Below are experts of layer 5 (counted from 0) of a mixture-of-experts language model. Rows are named router (the router's row for the expert), gate (a neuron's input weights, with its number), up (a neuron's input weights, with its number), down (a neuron's output weights, with its number) and show model dimensions 0-255. Each number is 128 + 32 x the weight over its row's rms, rounded and kept within 0 to 255. Numbers have three digits each.
After each expert's rows: a language model's description of what the expert responds to; "comes before" lists some tokens at least twice as common just after its tokens as in all text. This comes from a sample of Wikipedia text that the model never trained on. Tokens count by the router's weight.

# expert 1
router:148078156144153104179066143152089113147093135091099101118157111126100084138168197162102107149128094134064090129165146122122140124147168074111200138096167138129159171101113134067136201107126158155102061146158161135115154087132121059118138163167146183113129139148136115135135149061130193182087117141100118130089098143117150120149146127187167100127093101121149134117170082126132119193120133090113120121133111108159137165139134123084136106139192087117181135152132069169117093074104104109121136101133130141173131129153093115062110139160059164143146112106092086106099121162107164111151110130112142031101055130124103127151107106109090139097149120120060133167174131119050158123097145188164106184101111109099153107096184122138153099135202103213118143149121215154151117163152119
gate1:102092125190105104068086088156148084159165156138113122093102130135167141076122166143087056095147121090079129152145130166131117100088112131141147204158141150184146146116206156121137129147078099150160128104191117086124142075112143086103149147136079148075095075193071176121131151111155142164145160113167119133124094101133144092066092097168078077073109055100066156113150073189145094147118135126079154092154130105127090104073096161098155106110158075113109094084071094144088140143132121113117102093142125129112110162133121108083056120131154153137113145094115107145148037099126125103142087132078143092105126100125122116165114161143150159129148103120145130096217148098132164142198108159117109184145167137092121116122115099184120114075166101141101188159104142166111153174113134
up1:141142130142141159115137186100150126115059143147115154142180199046159186128123109073139169165172133134138158134104152116090111156154136121112152146143122116113101099141154099136140117097084153093132141106111145136150198157121126155115137130187160132135086155106123137140080149115079105120103105125126133119146117150170097198165145214120108091146168141138144063088138160119176089136110131114093083148106099127104078177143188097136093071203103146117215174119159108113160140106113119118119147100158116110215120117108131138160138154155131153090155103108110121126144121155110031133166110066113150145084179164135103114157128085059134153128130111135152096137137096196108116092070225115136153151086155141220177080151116184112141171078148135130127160051151125129173124107157148
down1:119109117088102064144141072088138065148153139100174130123103130120124141139122115183135111151111045138103105129092123149118152083153146150114079136107136118101096171137161121109161139175179167124094191158132120074090094108093077102116151153136091153105089081163077125093092148100120098113145142092124201150138085111089075157095125107152144169131095112111144133132148059125101102165096101167138096138178103166156092128149177175100134152136154077106177122167125159107143208178117134120126048125080113103114120165138091165092117098136094147193140143171137066128080164116183142102101199151163137192155106188061108146149141117135105148145194096110093168118139195076132157106144132167143143126158113173111131066112148104156130181195126177068143132153105170153175140114153122
Description: Commas after word endings. Commas fused to word-final pieces, plus parentheses and semicolons, in lists, names and numbers, such as ers, | e, | 202(5), | (born.
comes before: " and", " the", " which", " but", " he", " a"

# expert 23
router:104142083132123119118119133151108156160147133171108131097101170107120138145134129141080106080104122124064141168105196111127101166133084109182156150088081160106135184153167093090076139155158129095157114166127133092167143132096085153141187037150166059093162125108108172116101153197132184125129106126139095139140121074119123155108226146100117157104120147151134140153143123150160095082105090145128148132102087137123145143104169146112202135099128142113142138131123068084154135118110117075064152182073096103155153081137154110134091192149149130151101140160139143146049141122081152086164168159159085123131089194164080103153138094115086090174170137111165088100106089191226153088108162074088139107142095171107085105137136163125119184129094145139122111072132119113140131066137150
gate1:147152131167093124116097145178137135113071075128144114153092138143092112144106132107075164147133132116094190125154191154124100106107069136149111139161056150123117172176132141095111197141128107132175075106111134104083128069121099102147132153150148119132091088156133182142098086073109157153128160092116183145155115157113141132086178100146176099168080103132111148109092108165185223126145078128084124104175137073124082123064072097156111097084121175070059151063055123128119145108171171113095168158096095131093097113136102120109146153142146135150147099184161164114069104141185116095098061157140157071128124198109105136178088097113156098196096115129120117132142086150122146147126091212099160132117102144168129168128102106135109119117100189151129108111121084100142139092133140
up1:161156098152140156122093167135106150159152124035135146122145047102152153092132113084140130125152130148170147172088085123181108121120134202101062129089088204113124136136107154153140133119157092126146201138143093143115107132144182109140118142159094148153164129107181129061110153140100165081191106166097152118123080168118083108123131119123143181090136167157103083133105141093080047134083137072168018137067114180116133081151127128131147118127131104112145186149131091078102143135069114147169137098195135106116151138116112105088100127109098145113140104123108152134183123136120143187156198145136141139085141078118184127083136112174129155081109177113139084127105117187100125115169149099126110104198138134121092147074147137179148097095101065154110092181086105145143158149121159
down1:179135168116145146120111111136198068172131149150094102078114157139151138121080113107195117069117117111110112100080141110179097136094113152132127146169169131137181084185132140216152066148126131140103158127134084109170126117105105088097124126114119093151155113140199111129072143176109131093148139130111120128106099115155176145146152118129126113128130136143139172125119139148126076086106138131152112195133039148130129122111167220159161135119160069150135127131127129075108156164131115109128153010137096086137079127170142166102156134103084142143185129129114028135057092096127072169121137116107174139109180135122100152154161116114062116125111085139124163121098088113085127199117158128132110131077114106058150121126163094127085094141167164126153057120111127136127168145097217
Description: Line breaks and headings. Line breaks between infobox or list items, and section heading markers such as ==History==, ==See also==, Website:, Publisher:.
comes before: "-", "\n", ":", "=", "===", "=="

# expert 3
router:164101094113125111101142101162148157139111126099121139146155119159124132167123145110069103114084130247112076075119144122167118160057130157098107147110167113101114098107139113061076129120163128088103169129211141118081150107125085122140090138116054165147146135154138094114102130105208095163094070081143143075136073119140023121124084129091113170168054117104177153090144115077102149108100103147112138123174096101135090122155112141159114108065126077141133101127102090154131167060162062093132109135078097090093118110124117134090129057106121145138110121115218138066133127095119059119097104132123149150116117137112118139146091165153104142089157109070071127073121114138099122188144126123124121144167143097124097145096098114111120150095077075143154094172099153176120150103142125
gate1:195113138125128112137148165111092143096106106170166139157137169135108118152133115165132163100176203137146171126121143130106077154178113149156149154152142113108126101070135149124125206117217119123133150198155147106123148141094092152113070190157145113104139207138143107134104160160126115079091126120197069162162163144143130109093149133125080151117153141171109166151200129127099112125069158093217110130116087134127132132137105115082073167183135228170121137115219114076089132147069138150134063178180135083110055154113106072172137161128126138095127121121158084183108112158153180122101138117191175143108203129094153133146154107126139146134104137119134103134163146131117149082168110134156128128157092121145164137156097155104078150118166122088127062138122126169121155138114105
up1:191133128119142067148128164144091125100136114112136127139160162152123082175138155130149136136188187130087125165154160165072063125167139148110120140106167071112126109070144121113144183080212106138130152171160170083121162105093129132168103176119083149115167219150178092066072167143135159090107139165181065111135114185171125141077126152123101168136146154106152115104172154098127077135067160116153124148160120167102161144160131093129092143170140221164162140171167059073136141124127148110143093181174133149093088119105111096138118112132109126111170116100188091166132118150115115141117124123168185171115163123072152208131139094124092132146097166071155101157168143129141139097186089155123149106172133102108136127154095127120079098116174095105148123130125125189104182139106093
down1:086188123131126100091100149147142157164089089112142123111146143131133158105073115134162157136124097151191106115131146109142112098149119119086192151093060135103198095146104132214106207111088168122132128126207113154082151094161200076124105109084116123141166118131120109106099103108158094122101088155116124148149134171101111130123120109116112142150182142145088129141155148104137036101145155149145132115100185088130166094130068170100132097148126116167112125161093080114137047138183155113089091175176120129163158160097154134117138099122115120107201155153119063092139134161117104106126157129105111106147126099099176087160121161141111106161029121077147092150171141095110135178124100175045149148113093139130101161188126120102169129171052213082156098121118100114138113088142134
Description: Conjunctions and auxiliaries. Common function words joining clauses in narrative prose, mostly and, plus was, has, which, but, by, often after a name or comma.
comes before: " the", " a", " was", " he", " his", " been"

# expert 24
router:100092079137093113118107159174122140113197120166095125124117101175132095191125171089134085157162123135094118166122111130103175156109121132117177140199151078069146084132144073148193118092096117079091058176158051104087080124194188160106120146130125128084206146142120149130103175160135184111085115172098144094112165129092140109147097126084175174137114134131151161138119098181128191128128123152160175132191132155139139176121151102098157131095116125129126135134120113173101139136118101139120159103161175162175153127115136129148169153147160106179154133079116174130178118142152095130140181162165198186203116109140117176131131167129096090131128073146088170143156108101154100136143121105192076139085116118094125116124144086117106174152096104031100137110123091104185116162085135
gate1:083127194120104153099105159149181083125126111117147144097163206175156084146086150138119160120093139128165096165113152184150144181172092090064143145169146081133102100092143162117105102213120175112133158081115161080147134123163118135143140152167111086151117090101077103108147065128109122135096159113180090147124137131133107179176162135117126126102106152091090158160093151128130106119117102167064106156120182087129129174123128098178146083142081112134113146098146087135110043159132151045074091118154152163151184139143141080068173142128114146157100125106176139187125126154112119096122145084161148129118140179177121153167129089132106104096156129161089060164111101081159164064166053161176083101125139089133171115139141123116072159144088111186102153166167132163157094129118136
up1:118154131154096065099133085160142106107143099098184084149174121126084104139161077082150140164159118132090167127067144088144162141111117146112131125170116118100153106170113138152184081168123109106093173143140086166110110136071139152055113173077141113177143151135121132120093122138075181133178114151105131160143210138144098160086128113200092100108109070091112106107102186090140166101075111108191128105141087069138136199142212111218164081132103126104112102141108186133200158158071139174121151120137137092071162161095120149147134112127149113124137122157107146085082161158143104159168075094180129156085138144080157116080139130106157118163166114113190129133136089181124096142119128134116108127190117165171063188115101099162108112125144150122166098139119145140135102138079140
down1:158116111129109155150154165109101147151152166119125164113165112117146140133120141115076089154094147097149167140121140151125190087100077091122111091161140072156165127121132085105141075168129070079161133091098175153169167106102098147112202160123143082125153101191123125183086162100056147106111133077140113107087139097110210168086083190091111161173145126117175104183176136178159180149109133115093174181164199073129196163102184124148155125106142155166130122097103173066129191158098076149153090137122159117104132163125183157159177190105127109149130077140048191143121128138156142110147131149158097126146131122145114119099104125124152111100140136112197137121166111123162093131115089176102084135170144139139071122131117167092082128176125139100134163155061117088158099134146121
Description: Line breaks and headings. Newlines after sentences and section headings, plus == and === heading markers and table divider rows.
comes before: "\n", "|", "-", "The", "==", "==="

# expert 9
router:081155135110129147115116122142121155118165066151141146086091115158153107173140078129163099134127141135140090079136173161099106142058096118165107132079111133069145115156128175087183127208187136129142128176117154121164136127167177151155103182120144078175080137082117117149148201145153170065131100147132130140120139129076057104131100164085089138121126168205098103150076086148155134097163134139129206120137140126157144188109121135072139138169207169168189101155125172129184121130129159194111123154112136094134115150148144106068140192138128099158112103169099127115199195152096083143091110103130153163141138085126143116068122134128076179141119190129138153148129108156184079131100116128160097169164071148132148121151128142149105102125120066084157125151119120130146168138109206
gate2:083116125141142105131135160123164089108101172142098135110185105141107101129032164175092195074079138166106104115106188139108121092116108140124114138114136084130149091140106129096144113134098121120133087072143188150152125112165122167080119117137098180118197148097183163097124134127116158062137083110094083140109129175131124070131084106130103084079130159143159172114120139152166129127139141150122160144136097147137117151145173192090059135133142096143080173098109117086113056174155105144156094164152139200133144139126132090120102125112076138118126157106144125098170059053113116101077138120121110167160178125094093175143181157108132170155184141100131121111159132098075126153192184120120156087156113082140198125120066172135101152082136146110217060085117092134115066134133148
up2:138101154137130080125139155132137092128111191169143084095142098110138075136031147165091184068123145139127106089101169120108142078101127130085151167093159085157122124153128131139112123136072145152111117144180196117173111144163152192101098113152136196112194197134183153136132122153101126100095125115140083132127110173150094098166119094112093084116141155116111146090110151167111152134144143121144157165111101151193134154142160140141096149148154128164075156130118137109095059185176136118156097140121130196138169129169127091099116137114091118128139163093144110119185093035144081071105162151119132162140140141118126209119190172092128145192190119094171141121173103076032116167161158130141141122158094120129179143152055121136082118127179153112180098114137091113100097161160143
down2:114122153130063096120126100157127167072114090192112157109104121102114090182104119197150137101102153179121101182115056089080103176116204055143142152135119105121112097051154113112097140150150169094146127101073138165135171144120023113115100109123148073147145110125041137088143124135162156143125155153106118142082183134145097091101140074123116085146117134166122155121096104176153155156137119113119120116119110161123111089072110140137104120112114127111135161093131101096138086118113154120103127134097142082112168126100206165094149133142161079130101134173140109150179153166159056194138159133120116081178120121189138149116110168104093162060149086177127099116191130080080093132107175105129102149150112070120109096120063059170137132114135124068104101115129149111139158139157196
Description: Table numbers and periods. Sentence-final periods, spaces and numbers in table rows and numbered lists, such as rank numbers 29., 21. in sports results.
comes before: " |", "\n", " The", " He", " In", " It"

# expert 29
router:211107162130135127141132093150091108136183131106097153171100085118126177085115158131120073154042119088153130071098065134088135125157154134122172085084166111119115186128112177130104089085158131163106125124040185146141126151172151124153171133128125159157102133132116069070134120082057137098145119109138149114063164124119130138089151093061095093077104132160177130115146108063109112146120145107077098175126101092172149136165094097195127157113125062114147167117148099083150133135072117127159120181135100175098114097087106124100102069144103113094132155129161160160118056059169159143166121109155113180118116137082138145072101127123188120125118090094063150088106098166117118099130161119097150124168135123077099132166072117149163161143101118147111117110056126103162140085153122
gate1:110138139092142166137136150125159155131095078156116070153203130129145075152132114162154129075161134176091115193118110134113134113099075152108121115125138149099082149105122151107113135118114118154149143092105135143117047104146174117150095100109134087134151165142186114110106158097170146085138110142128063137104123169086148146114132159098082151099136115172165202118124109115133067137168155197178163122092130190119131148169131108148229092129149141114159226128121105131131135108158159126053094161155060142166099181157092140117142200148155068145137137107134119095174117072157115134125160136179144164134126097208157138102114130112153144086074100181105123164144129152182160197112122091145153106147173140101139055144057165158099096114080115160073106139153121154159154158092125
up1:085102151104218138143086119124124066144093102126201121191094155129123135112130173147127151103191192119160112092159155103173079105163088098116139144120132143113172094182056175141151117138125154103155134094121130134056075182102109116171148111131060125050145098150152128103118102130135095140038104074170106083124081158175152128084091139120181129116094166143149101101143139156041085115137093137161110115146111110127142140100112174087158134180164130110161116121129159148101087079158133114154114127079151197085112194174100107113165136120086134083137130129094090149132095189124173205101140162141154174147130160155130112124096126132146141116071142120128095182090143124140146112113114181064124139115082162155134171117138124155158140135149106127130077144148038174127116128097115
down1:148118155148116137147104130141167173089172174085106160125139129111116143155169173118097085134150086089077133093067102117137110078128137143118126173156108143090151142144147093096133159126112109164096116124124156110087109123160113185032102145102128118079169161163147124085186096142064109103161153149103171128151100188118119174077158177139137107099182205123114114115172086185097155194128129102198102133155100165160151140092129121113090098154160166165160090161175123091102162100154167146142116141121120090151129117099136159148128158164102095071151100109108121193130121191086093131134142135174168175142115179108111176168134071182125133143176169119119139181058108158095164080161148074163104123118139085095136166111131045155153146143147146144143114096098134150171207187164141
Description: Plural and noun suffixes. Word-final suffixes, especially plural s, es, ions, ments, ings, ities, as in numerals, schools, Residences, Uprising.
comes before: " of", " and", " in", " were", " are", " was"

# expert 20
router:137134174096156136122156153122152105094135173100177155056108169153183106114131078176104154153192157224126086138095096088091127127122127162121121132078121100127100130136110084129147086149105128131103196152098134082180081118130123189066137124065166069175134143117120098068172147170173129050149118151131117101133173143087083150190133151109086181123130156120092149171091131144085110173148177119184184140073125157100092109138205101106121114175160148154158124161159126111166098187077093110109151089103150136087100158162162142103092139150159125180064104124052154159109151101099151129082155151164139127154089119153162119089173170100109165097125138187166132119115107130133167176158188131152081142173115129153107113122126136170116114162104119088096097106105160151150148126117112
gate2:161163116090099138198119104121107070149135122126118143088154119152131133134161094086169076124149206153114105080174135076121150138184148142129173168137115176181094180094164095132145074140081156194162150128139123152109124115108122171094079137112138199090138081126134105111086092200162142125135114108105165172110104127130121095148093085159174135173153176117144144082145089183134164173139137149136114079168126159134065139134135143091078066108095152101135102084074172142100128133086078126144152080082102115146121157119114119166179105188158110160133124139106108064147114103185110132154130126119109130165057132134174101090175168159140144089171137141168173163154147102179152145149175105125169133164167192182126127135064065147167132150106090093107148159052104090108149123119102
up2:145109109142099146164111075144120053172115080120116136110124123134122142121144091101145099167116213145122100081141092103115188125171135104089162159106140125178104177073132119135109067135100145197168145116125155136149140071120126179091098173106154172080128107144160131092118094183164127148149104107097166149106093141106116097175083083102162109210182180098126113094133115165121124153197125146127121076178142156145067131150140101102077065051104141059116111081107151131066131113125089112133121126104103122124091149100133114138205146148171095145105142112119088094156109132179118120134126103094086178166071160129145142057129131121166153091179142110127136169157129094169123126176179130126147140151131205143132118125087076142135166134062076112110144159060095079111186111117139
down2:110142114182101139124114099118142119130075133148125152134144088149130047139113145133118093142160151170106112105134178173072133129132080154184146168126117099093103114111154106117118160122183111116140129145068110116129146067110140106135097163138159142122155086193151132110138107116085237158077173179134185128087109139083029141139100135106179088155056099105145113120145176163158182171141152153134149202120231113111118237124134141167123104136141160100164086094119133088106060159067071088122168139122123150150142200159110126111126150160121116153096103121121088120154153115144080155163100124101157122128086131207100124116093147129143172176121105146149128136176101135133121191109113095118131161138107152120134105095123108136113108115145114080099141164160150058083158117068114
Description: Numbers in tables. Digits, vote counts, percentages and pipes in statistics and election tables, e.g. 3,332, 0, %, Votes; also "years" in "39 years ago".
comes before: " |", "6", "%", "7", "9", "8"

# expert 7
router:139172172186096130130194078183089153112146171048132069121129107105125176123094179125125085140104159165071150131106149130140173072117159139118101140088088140106081103149155162163125095098121106208140138119089150145161162156137136143139151111154194171157161105123161119166121081104152149097153104084096079140090134160121168178110101057101168115141153118133163177151140122132141084150136147136099082111091096163122142102143082138097133103100121083154052201130136090077092134113173073088066149137175139103144061088129070161160112081053118075122097115116112152118094060119163115129148181110144137164048118128140089088129121154094135135103144159142121092107129123152133170115103134137113152120210178108127102180153072137108165133137125133146070143148122094157125164095100109
gate1:121132148131082177143093079149155049131097143179136102159135099118128136110126179120155083116102187068173164141066115092122153096115163098129167131125074123166054145119166129113083174132111113106079148124144162137147134128109134112097102055156161143153143077121171144071111106100130161096086107161122078115118131135115107124114146113102143137064127126131126125169092118163177112073196149074138080184125147129125125145181113171150125106124115161164074173179134134073077060109187156125105176152170081088178140100043115084141119115038106145133147095125128153148133111141143091151131059171149055120126186125174141122116148132093134140173156096158071127073111117150095138089086096078123135144113089157073115093159163126160138125160160079141149101079142167137160136138171115
up1:152099148129159115153134060094160147107167083115115117160130127161173053135143140112107107085123101107128115105106090112099123077120106157106090085120167124207108098150150088148153192106131124149085091104090089127057108072170106105186156175137145114112116126137146117160106102147123147170073161077113145127138152155107117086133129133062137026155132149066142110124181126079158092157106153136190113155087165152162143146073126145081169151174164133095184140091175123105142099125113149157154133112129101075183117127154133142100164146149160106164100144164147168121188149104137128103122068092131165165141073091112118109123154133136127144133137076039196147155119097130178133136161122142172150182166137131098134123141047186149099092192122085170125165134112118084082192103103148
down1:079081141090138072104127095126099127171150135144080131180101094188122065153169079113183143127122119048159163155098171100183122123184141111155171187176111122142127184160097138113130084063186046085094176104140086100092150141180136068132142104152122153191171097120139139136110054083122092152108118040150119123136107071130101144140081093152169176135096111139122139109110092100169069141081141111169104105102143141149134156094136160105098131129130102171111117137082172126097150144135162206113090090129140078146127102082130178149134108121122154094126112145099133093105175118058076078162126128135179145091133106094131111113122108098160128137178138124138115105096090180105142129102109110146094043167114147131099172101118180080110119106151125142114147121187109088086130128136140
Description: Common nouns and pronouns. Ends of common nouns, often closing a noun phrase, such as government, school, mission, offence, and object pronouns him, them, you.
comes before: " of", ".", " in", ",", "ing", "s"

# expert 19
router:122120071141157153117105084141144127101112125082122055137160108134124152085109106129126124134130098189152160067082112061132137130151167099190081127086111146084098131099151115085137153186135113091109068078090135144166120149139159096085094116125094140178075125121166116178112072096160136196132123108144152122151091106102084151133168123134124110165081129154118181087094163185058086142128093140104158138129120177102109165084079131146120095125106110138130129105104127096189121125134081085113150098110159133160075130131101169132169100164143056181166138048152115111108096116169145125172197158118106074073123067116114099114101162185124138126133071174062153150155158127108166196135149117161124147140134139140199107101122125133156095136138018163181092148134156132103140109153157
gate1:122101126176136160147121079096099124146143120148144111132154149114019101125079070107052077185114133115178077157179127135145189163108119114103063122148080157151124109128088136069087106168072081119125148131180074135118127127132112123133132124098127136152111153111106167160105125096113069143127138161161137117083181093150134070124095160145140091117138092158143141139166159172071139144103048103133088180172124100192148142094149162054104063170063131192098093095142103149145168120185144154106133122145130076111132172076190113171103152116119120137150105114090174153168133108121158073028156172150163111148142096148136093136087112152133126133152094184128075122126178123170102116150104083149131153134121124144103138092140123095076164089087092118164142175121105145114131104145148
up1:150113127094119097131170149118169137126133132115117142130084079180213147095128211138191164066101115097073170116071151119138111116155142125125187104112152100105123160110169136172152167114188197141167128134077139106164133116121161141142110173156138072120153111160129076071137164187131179126114120147104119155160120145098117174119175069127145143148122165116134112121108075089170109105160178149117160075086138115070152080181119088162199164110180147098150116138115182106074117130110073097169095144132156163119142059158127142068145072124100152095107127142159084124086120173121137197185093068124090153144134189071096152124179135120146165116139165109111177164129056148094154101090153165142130092113105163103137160157163131128167084150160145120099141095120169130131107161128143
down1:203083097088185135101147164116197149123111140150158129168136128153095082125108125101154155127141125118140130128190097080143142145104158125136118176130128147156142098109105149120120214154117148146131174100091099113094089124169137193089084062121128154114185181124160163115101133115130141147109141122152136142166189117143146151136141162086126126125165115102182094087100136118063124116096100144115159142104112109119080132153096122168084124137117132145238142129114123085179110189112061104122118171138145108111185142137181097085107090161175156157102107147148091134129091144158143112168165110178091173178142114141176129110126118095114119169190089114160086141135145099132078136066203137064099159082157173189129208143176108095156070141141120191129118168159089164086083095106125
Description: Prepositions after verbs. Prepositions following verbs or nouns, such as of, in, to, into, for, between, as in put into service, absorbed into.
comes before: " the", " a", " his", " be", " an", " their"

# expert 4
router:169173049087123132138121162101121161103149129160122115164110121099144156127127122138096201132139092110147139162119172129175097083094076115110170172158192125164116156138187103054154183132151169149104149124172134098112121151095135172105146177163107069111162131117134091138145171185095158149105085173115091173122107050079069149145130179141152169084157139093072138120131161176121149127135140065127148143139138113062117095112141150181105164170144154144126122115126125155216110162095136108141089157145153119092154176122154085045129094131176194078130115135148086148146122137069122134104128132080106109192150180105075119148143161096111123171108052125168056170125150157182101166166145099111118111102127105118169091083069141132112145148118133124081140139080143103151111135088099
gate2:171155115129124126102113094118164146150108072162073162108105133178121105148169132104149160127053169102131096126210137135101166093129059112084109115140153092066092107129139167106133125128067164149161059148129146128096132102128147091117110178131152138109139079169138068144160114154124163135080123164200113164099096146085095162176069135099104177090095052158081095079103121150115117105191118065106107127134154080088172147208111078154105126158161100125101185089084117153164101153092141191175068166126148129103137113150147128107122186151130127128141181139146095133157116145132151142119118111144170156061110078142106114106125130092148087106136173123078110126113113173121152100147120182107105136135146132101056145084138129154190141144124064170111065146172137145087082122096090
up2:053099119132094125120120110158094131098151067140130122159151133087129093182169094135121119170068140151146108131169090150146179109126113112106154072137132123068147129107152123140129130168083110116190065124162160092086094108126085149114151129114115052127144094118161075141137088162146158070135144192116080183145155113125114162167123130154076232111135082162114124143089096183161108132091149133153197122156102090156164128159118104135097131074109092164147166095115130138150153142160150118144143158104181131098162097123132131112092177113144136130113152116159145116193145160185129152108192107147116167111154091169110155079103108083135100136158128187088155132146113143178153062229129138143100110120176175161078152079080131150129127123124064167120071146138104184113112173058090
down2:149146129177104150071121067158084141156123140173147155153119149158143134189176122141138140152148089133153132118093164128128084141107087093108142135165171078088057130062105170099108141100107145109131133106140108129166178106097122153104132126111100157152112096127136165187159101075128107088110166112174092094134143065106070161120125126115162138114154152079149099069117117102157164138102071110136080107183066081080116093124147085211132137126088124165150118044096081162084085199092092129059167128176133154144162146135173073133124142080083169165114124086134180086172143129099117118139130134104095131111139095155116139136089143126142138123121100161109081146185098107120101115145128172116076087125129169194165138079158164073074112182135142148172135156120147049131088175131165
Description: Table cell separators. Pipe separators in wiki tables of sports results, elections and discographies, plus infobox fields like Coordinates:, Born:, °N.
comes before: " ", "\n", " 0", " 1", " 6", " 2"